Weights of a small mixture-of-experts language model, trained from scratch on English Wikipedia: a softmax router.
Below are experts of layer 5 (counted from 0) of a mixture-of-experts language model. Rows are named router (the router's row for the expert), gate (a neuron's input weights, with its number), up (a neuron's input weights, with its number), down (a neuron's output weights, with its number) and show model dimensions 0-159. Each number is 500 + 40 x the weight over its row's rms, rounded and kept within 0 to 999. Numbers have three digits each.
Before each expert's rows: a language model's description of what the expert responds to; "raises" lists some tokens whose logits its average output raises strongly, later layers aside. This comes from a sample of Wikipedia text that the model never trained on.

# expert 0
It responds to: Middle digits of coordinates and scores, like 82°5'6', plus word-start pieces and function words such as de, ex, the, a.
raises: "ient", "ers", "form"
router:565542562438547494461471535491525451586471447524544539552437521435461461563516462505530519500478446548502461544549491511466550530549564547446525546500528469557539480539562453494542528463524545551497469448545551472483451525450532542440504556447462463501435533444464545542448485546451496545544495493519522483534502475450439533498548434467454488459455445501473495497439546464474533546477508459453485470491516541453497514553554467455518443554558492500463528492477421440527521535430509
gate0:508510505471497507453507492450572512538466493447500564449519499566513545547475418457543592517465464522480492516522494425524546497502528565468474488496530488573486469474551522510489524565528571550450540498577623486521527457517520500506513435542506431519462518497507510532477410476533497520417468477470466489564546537448490426459539463472467486528454463520459495478418525487468482506505510582482557539488499501437510489518467551423511471504449477467470406528437492464530510566441521
up0:517518533454531439544373515517499526473488520454524527454545566493499382493483496526533507496515512425483542535468524506532562503501591430513473487581505524491455507409473537503455533507509499445527477493477483491525472598482530485521467585471444458436530521474493512479481508517495514538506499460507534530471512409537479473484430565491446531581517533519462442470572506423429516548511534516538487498524560480517500482565468470523568503520458499544498588473584497509515476473521461
down0:537485516514438474498483453590577447519500467524515497527545455522493436484459471572464456492509486460445514536376518485498508508488532479551493463521523524442496447545580523521535454488460401489482464450539480426497509495464572539523438552490501531560543528456475572525548512547543466445500557479549488495490558506443446470534491543425453521470436469470512504465481490459521493523534521526537490565469514445481567521499543497469528515458577467453515450482488543508570507491522394

# expert 8
It responds to: Opening parentheses, en dashes in scores and ranges, quotes, dollar signs and LaTeX braces, mostly inside tables and unit notes like (km^{2}).
raises: "go", "ved", "C", "be"
router:529515520457505531481479492492507472554508487519521506516380537490503453597524469502512616472476434506531494494517428476430526584548528474471499482499521481516572495511553544506514562511489502523485492449520568426486494507522521526361485509496511490573474464470478498540493435538432518494591506503502569466503463528468464536518517467455479509501475469537486478457477572518465493528489504446505463449510499585504519464557488489462494486454499520462507518475472452457451507443375601
gate0:510477507472467425459471505533525564532531519482395516516527530499486552487472501501511547462580530485465583554562572539539493501505526500542482462500518562570408515522526501504439519472501524552515501517491477491560433446579413465565453571468504557502500506430569497440502502472520440504460565516560527463470478553443503565475495539493514533447522482471493468567517496585556495515513425562501515482515519514458504513415487482496542512525528516548528440500476459435442450487534484
up0:532504509427585556514513468505507464529531528501552485513484528517410509467518477446514567489476446433443540469472511539469568493557520438479496479509493453486485442453542511480555544547484513531509479522465560467510489462430500476518483560604469480545483455560527515571512363525467526564479525515394520513506505533509602514497508523486506461519484392553495472495493504488551542460496540492504493588531483512535482422522560502550510500474531531577487531479505471454504449459484516
down0:481558495504528440514529549534501492533449471533438539486548451521498494520521532524530505459472563439515486513564473533499544492440472476520523562531469567545470541454447541521441518396486448470484542561525490547560495466518556445535487533472510504484523531460466472489537503534527504456546501511493555551608542467452396499514486497477473531516524499459495486590538481495513474458544426552458585402537523509468500489514545475486504472530483435440477447519475583557504554493542417

# expert 42
It responds to: Digits inside ISBNs and years, the modal verbs can, will, could and would, then and later, and CJK bytes.
raises: "tors", "shire", " defeat", "tric"
router:567565541452537505451462521465514463576483451542535560549431531447475466568497482473519526512484446544512436555555516527454526524545554535457501539503554458572555498549556478463554554462529531537522481465567560466468465535458543549438492540458447475492435517435463543541427497550458498553535474503520530475542484484445433536477541455462462496464435459520472506481437542449488525533481542473451485483508514524409500504523538476459514451552543488514454523495479422455503533517456496
gate3:509548526471574477471480528479498411478498505477546574528540479538553537553524478439492526531521429535482515504534534500455505525464456433483497484531546374557532439420576499449544500535534517563489466471494530507471428549529471439490476555531418558511502554458484540505475493510472461601472434487506411530542473492451422501519482437561461442487524460517540533497506480511562522463453500537505536515507509531458473525505502470442464491509511487496525474504442412448481554547489481
up3:429486565544496485440521557460387495512526542514508549536512458533511523400507441453475521505439519501526450481534476498435509470488449535527520539515563538494446449507473496493504466487486500581489495510475533571530457508519499518467522537452544441496495432539521464440485516537530471556492532582546449496499489575506505544491489438570540451505538387525533551516513507515538532509512523543511586477430434543495546490466576463514477553497565570524536540522506537466520540478497577
down3:529516489530488516502516462490465455488428471512480538463448523483438506513497498442485537541449479443453493499520502415476484462493559523491454547426516429531501535507578443508482414518579500547492521554536555548528515529481484476489490468533446403520447563455558448479535515483514426461587547514440540513421433487522533538475555562520485448524557473431528468578480550536450473527525511552490508529501503524513390480482550534486470461504443549495505505535490556517489537501488566

# expert 36
It responds to: Word-internal pieces of Cyrillic, Latin taxonomic and foreign names, like erioce'pha'lus and Tax'on'omy, plus initial capitals and digits.
raises: "ight", "nar", "c", "ook", "ny"
router:542549533429544473448455526472538472574484472540536528553451513427464436554506470500523519524463460541523440555555509530478553536554547548467504541497545466540527500549546453460557540464553536538501468450552561461477449541471548563437487547459487481502446503432485541550451496572455519550565479524524533461549506482444446526502541432473474488496477440512463481490445558462490520517468515475437461469518517538446498503550563484447529448534561506496447507482453431439512554506461514
gate1:499482566490549528490396441493510497487431475498523547509474428446480469513513506498482534490495517554532458515491527503455486507430460543459454506473539496529595405519536424414525428443533434538482519497549587476511497431445472501481535496482483471526499457457493576505525459534482486520513450493507489478554469408446454495494518482452410504507530470495531479514511462554538512492528489514462460465460475512489499480523502448478438468473512487478410513553507415453545589434432549
up1:484554496502520531435583529521511434513526487548477429481530500540534579492518470561510558469460484421498536550588473478488507501524547551505574465488448463450462559453533505525472549529491462493539489475456478465505450540489568479505467503485490516488469528491568469525500462519502548519531536542493478480498492489491599519479463525431476463581449573558470502441414558514476497534556531538457550495507475450430528517499503484441492441567414521508604509513508582470548515540529492
down1:510491388496522446480507460519558414534495461473548481474549508531473483462488464515471460490529445495500527505445505443556425475483535528482452502541504485443448482519502468467509518456519493539485514485498490503468425463500459535596491508499470484470493538459436460528551552494506492516526582422541508434543481516561497457464505517480479486475525530585517471468507417555510505488375541553533549475572473539528450516459512373517493422488567482516530517491470450452508512495587504

# expert 1
It responds to: Word-internal pieces and capitalised sentence starts such as This, In, Up, with pieces of names like Pop(plio), Chan(dran), Forsyth(ia).
raises: "tors", "tempo", "lov", "vit", "ova", "time"
router:573550536432542490467457532470521464608465454550544545543461518450446443556523467481513537515462447549516437532554505517481545538557534538438482548466555453538548487545537478487547543459513527550521479473548574443493453539468527564462490541455441483506468525448489547553442478544473512560516493493531520473555504495450450507518551435461447467493453465525477457506459569478477478542468493490436472475494521546427482481559531450479532454558557489501444523507478441452486527531440497
gate2:495550537528489482497500473493500494484497511609525545545492477462480462508431506534483538397512506542525529575524524492459497546490505519503583592523459508567552486545508443442480579535455467462567426478497521446456518443454496556514456523516511548481519517519432531487461432543484488556552544481469530505538559428529489491433555531550476446550503476468509519462508540506467414479472470511427441512480491496532541427512532528444446532509465484434425511499482428525483544546454491
up2:508475450468548394453510459456544527558558509572500489505536486493492494466569449585434540493461492409431507542430507530485492499476523495520514552427492474500493479485562510386512456504479398440526466493457462462463572491424512533529480466480516518497508519503472529485477534462504567511505524483530512508523533521534502528494539601502536451481514491504498552429563536491492445502456461453489592558473516514454452500516437407517455529505502491517507536571510447537436499497521494
down2:496511425555490473461533500479455498537496518567484551558462545556496419479477585466516503467545506501454474521481512529548516486525473477505492528451544546503470519533508542486501402548515516486501500470533530463406452446537514537503532491550435506434514538568493466515470514460451485524499518474445438570580459553457513548492511532452480621487570552419481495451482553531431435498491443478518563524569514497476565497500471503480490439513463521486551515483522481526529610514503457

# expert 30
It responds to: Word-final suffixes like ular, ton, er and s, plus bare spaces in tables and infobox labels like Position, Type.
raises: "water", "ium", "row", "aba", "ano", "field"
router:540545580455542499466459541443517466546472472542541522546451538453448430573497486509513522526463459526528436559561487518463519539546557543472521526498540470563545478557553458479529542475519526522526500442546577445496458519443544552463483558451454486488454528436483574545432500553475541559532470515504540464533499474466459541511533454438453457492455462494482491501452576497497512528468544483448458475510506530435509454567551481437511463553540484519461519518467430429514539516439485
gate4:518496566559524477446464536429519475514471484489506543547529444457438480480524449520543527553574462458530458486507450474502490480484497521457491573471483470567508449586548547528553554453541507526554505517420568508502508488515554420531539488470536529489469485447585499528512533580447488505558444457484454541527440493508463471581472417458454468542480473491527474542476506439450502514496495546419514472515483560421472540504545518450435490564578472505485475516525487488525526443525471
up4:523483523392503539566484559509446521527596514498468455509565426452518509564514463606525491527537458481470458548499417525460484462487494510537485463455494526543495510489511595532507437437463516474520494518471485505487485500438543513493499442466505548483426445539502490497492463504477565487502521510579475497500482384521505434621489458465494532556414577486515545473530452453464523558540509524494531508494442494477494527537517537486444494559480473466533538549544538507493500519531532
down4:505539422517525411461449469538470459498529572496526538460477547506500498551471469545495493519529460386471585531479501482485568522517489482544592562487442428492526430519511433563483542527398500455460496505487491464462441476487551538530556495459543578487502489440535561475567545535434495526501457490569539491525495498527506493547509523464442556487464541453521555479410479473480540496521470507563492454479520522441477521505524472496499532480467439498470536464505527528418483458533463

# expert 4
It responds to: Opening pieces of words like de, T, B, Ma, main, plus zeros and LaTeX pieces in tables and formulas (despite, Mural, \partial).
raises: "aged", "ly", "itt"
router:533514531436545492458463532455524455607458467562550532556444529469450450562509461499511517540464432537516445532562500522484542513565540525461504532483565477556535490537558463483543544460527553557519487470560576448476465533451563537453484544459463474501441499432469548524456480549445511561534508498511528498542490482435460541486555437447471474471438430523470477494473559466471498513471478447464465469481513538438478500541525456456546458535541502478450529511474419461519532529450499
gate0:511530468427449485469504513528479480506510489504523475513490524474411502458482517508510443441542446520530487521553546427535473515545487488465543508615560500560511420495497540563487564473510462520520495485539476421479543606563519557490527492512490449529468481466442599514460491499509453550465542464480524556482441504459463537489422461411489486452547513549466524467531598483497521494457507498471543526518520444455516531533542532452543404490510430499508533526491502426463478462502553
up0:544442433474555517375504479493472513492577521530493505425472469529469461509495522568535483562488529553477507539487445539553533475503506571425527497426463472539497491498476450466527422507537494488487499369477525482546474505559501452518553514456474516529504475485517520476518487463548594490513483574490535460535444539523526566502491435485490499489521472453499573497506447496477529507540492500495521500409503535444524572496557409540563514503465489494419491473465530533589489461483525
down0:534501494474566483545551455522497494582549512542505423477460483545498448506449491471557532466508499556521562466408453544501540457527525520445498518441487493555489578589554518572454523559455518418497487477529506474517521427482528452495534506404579509514501478520427471542424483484504540530518420517540502482515461480519583493484519608522513518552477501503488527516524542491432416519509468436491473562494503502498464514454569445541528472514505455576505517530514482535473465484495502

# expert 21
It responds to: Mixed pieces such as ing, te, metre endings, en dashes in score lists, table cells beside Thai text, and adjectives like social, medical, legal.
raises: "rup", "fra", "ura", "child", "off", "ler"
router:562531556438530494477489551481520444577466446538564525541466523449463451548527484470514533524454426563499436524543510524476520540555555556468523546495547459566541507532564467505547542473530536525530468447536571461492456521462530556441498556470480487485463515436468562552430532562461488561533482484504532472542505475460463538502540466446448447468446431523473470493459568471491486540471500458457471466500535540427463488579527468448536466569518491496453522482481442444487534501461490
gate0:510553535502525503471530469552515493456506480525444514520435484420427473500524506477502415595494502488585449532493525495498505523537496493429539497455498532495523529504526540461532544520435544557468517534448442561490464615487574475424499616540461491489516529496531531580455555533516531518515449489489502521481584469513449556538567487474495468469522458445459511490443547591522526441504478500445474464597472546482503542573488496511477507480530520469508582487514520514507486531505511
up0:495528485480475506459556507485534448445464442498535463490459432485524409445485551510465392475468396515538492523447529473539492529477455435455524505503519498483484533505485433464571481482487463470466529481468515498515413537592541487470488522510470542503463535451512515529536478494403568474513488498519439527513444524552488486497500458578525471542505524489542537522553512504497458532478519506483581568493450464546501442507464508502639522451555462505440549556476559462530527518446474
down0:425504511532471488496530477446582617543625563519539502496459454474518464532473496507456447465501457525473524483472527469539516476604564520564486440507431571462477528525444461535496570515504518537527528487457495496491451551525498516516492529451467505471449532451484499518487553514456567486514445464490489485460504481533456552615500484502480509564559494513474555509546530501440524444515517504522472559478495476488522520566525478471535441523532445535474519532503548508410560518413516

# expert 53
It responds to: The article a or an after worked as, served as, employed as, in career biographies; also nationality adjectives and month names.
raises: "ı", "inomial", " designer"
router:526539561426541493474452530458523462586479470567575540554469549428437450569504459488528513513457459533539422533562509513459544506556545529475503542490520474561552517539550488476533517491535518550507474446533575456483470537478566558473504554454480473507455511460495566555445500566473514542540481510528542479551507483454438534472558455450462475508444448509460474479443569463491515522464483489468471462497516530440505473545553476461523462512569484484435516469461449451533548505431488
gate3:440450571461521494495456509480497444567508489516551511546537465497484404448491477522509521498492486522433470582432459490514494406532539483460554445459488497538556464440495510501501540440446572426491468468532516484446564487445442534471541527489481509542527511476554522456517500478502578545487462517525515464541508480504395514508483482452573426528519429442444524514468483488529492570533507533507528491465457512446455493478573497437559547565498507492460562455540520464562527494483560
up3:504498459512488541472499529494461491454448544544528484479454454482504468459475427553526553489509490475470448453488500544470563544564524502439510566514479458457497585480502514481443489438458518496509556530466501513518475569461515499530435570516482427476528473502497528544464477477413521471519476539528478493464501505514508412433534519482585567488482497576499553448482574568509475446523400468545562491487475496498488534499491541465459425461521452516491578593466502473620502508541496
down3:586523494495447501500478481523460494531543485525519519458491488498508446473514441583545516531504472497474459514436517520524486562525460507468544471526418475477408519541496491521487454503480539483585501546459472549535514599491543476549403528518503481483483488545478512504564502539547529590470467504403447445468561494547487540483454508450486445535471500478502551428495449378483476453534472496537452457513506509488425457463532527550538424510449484471494555525545582493469487496451527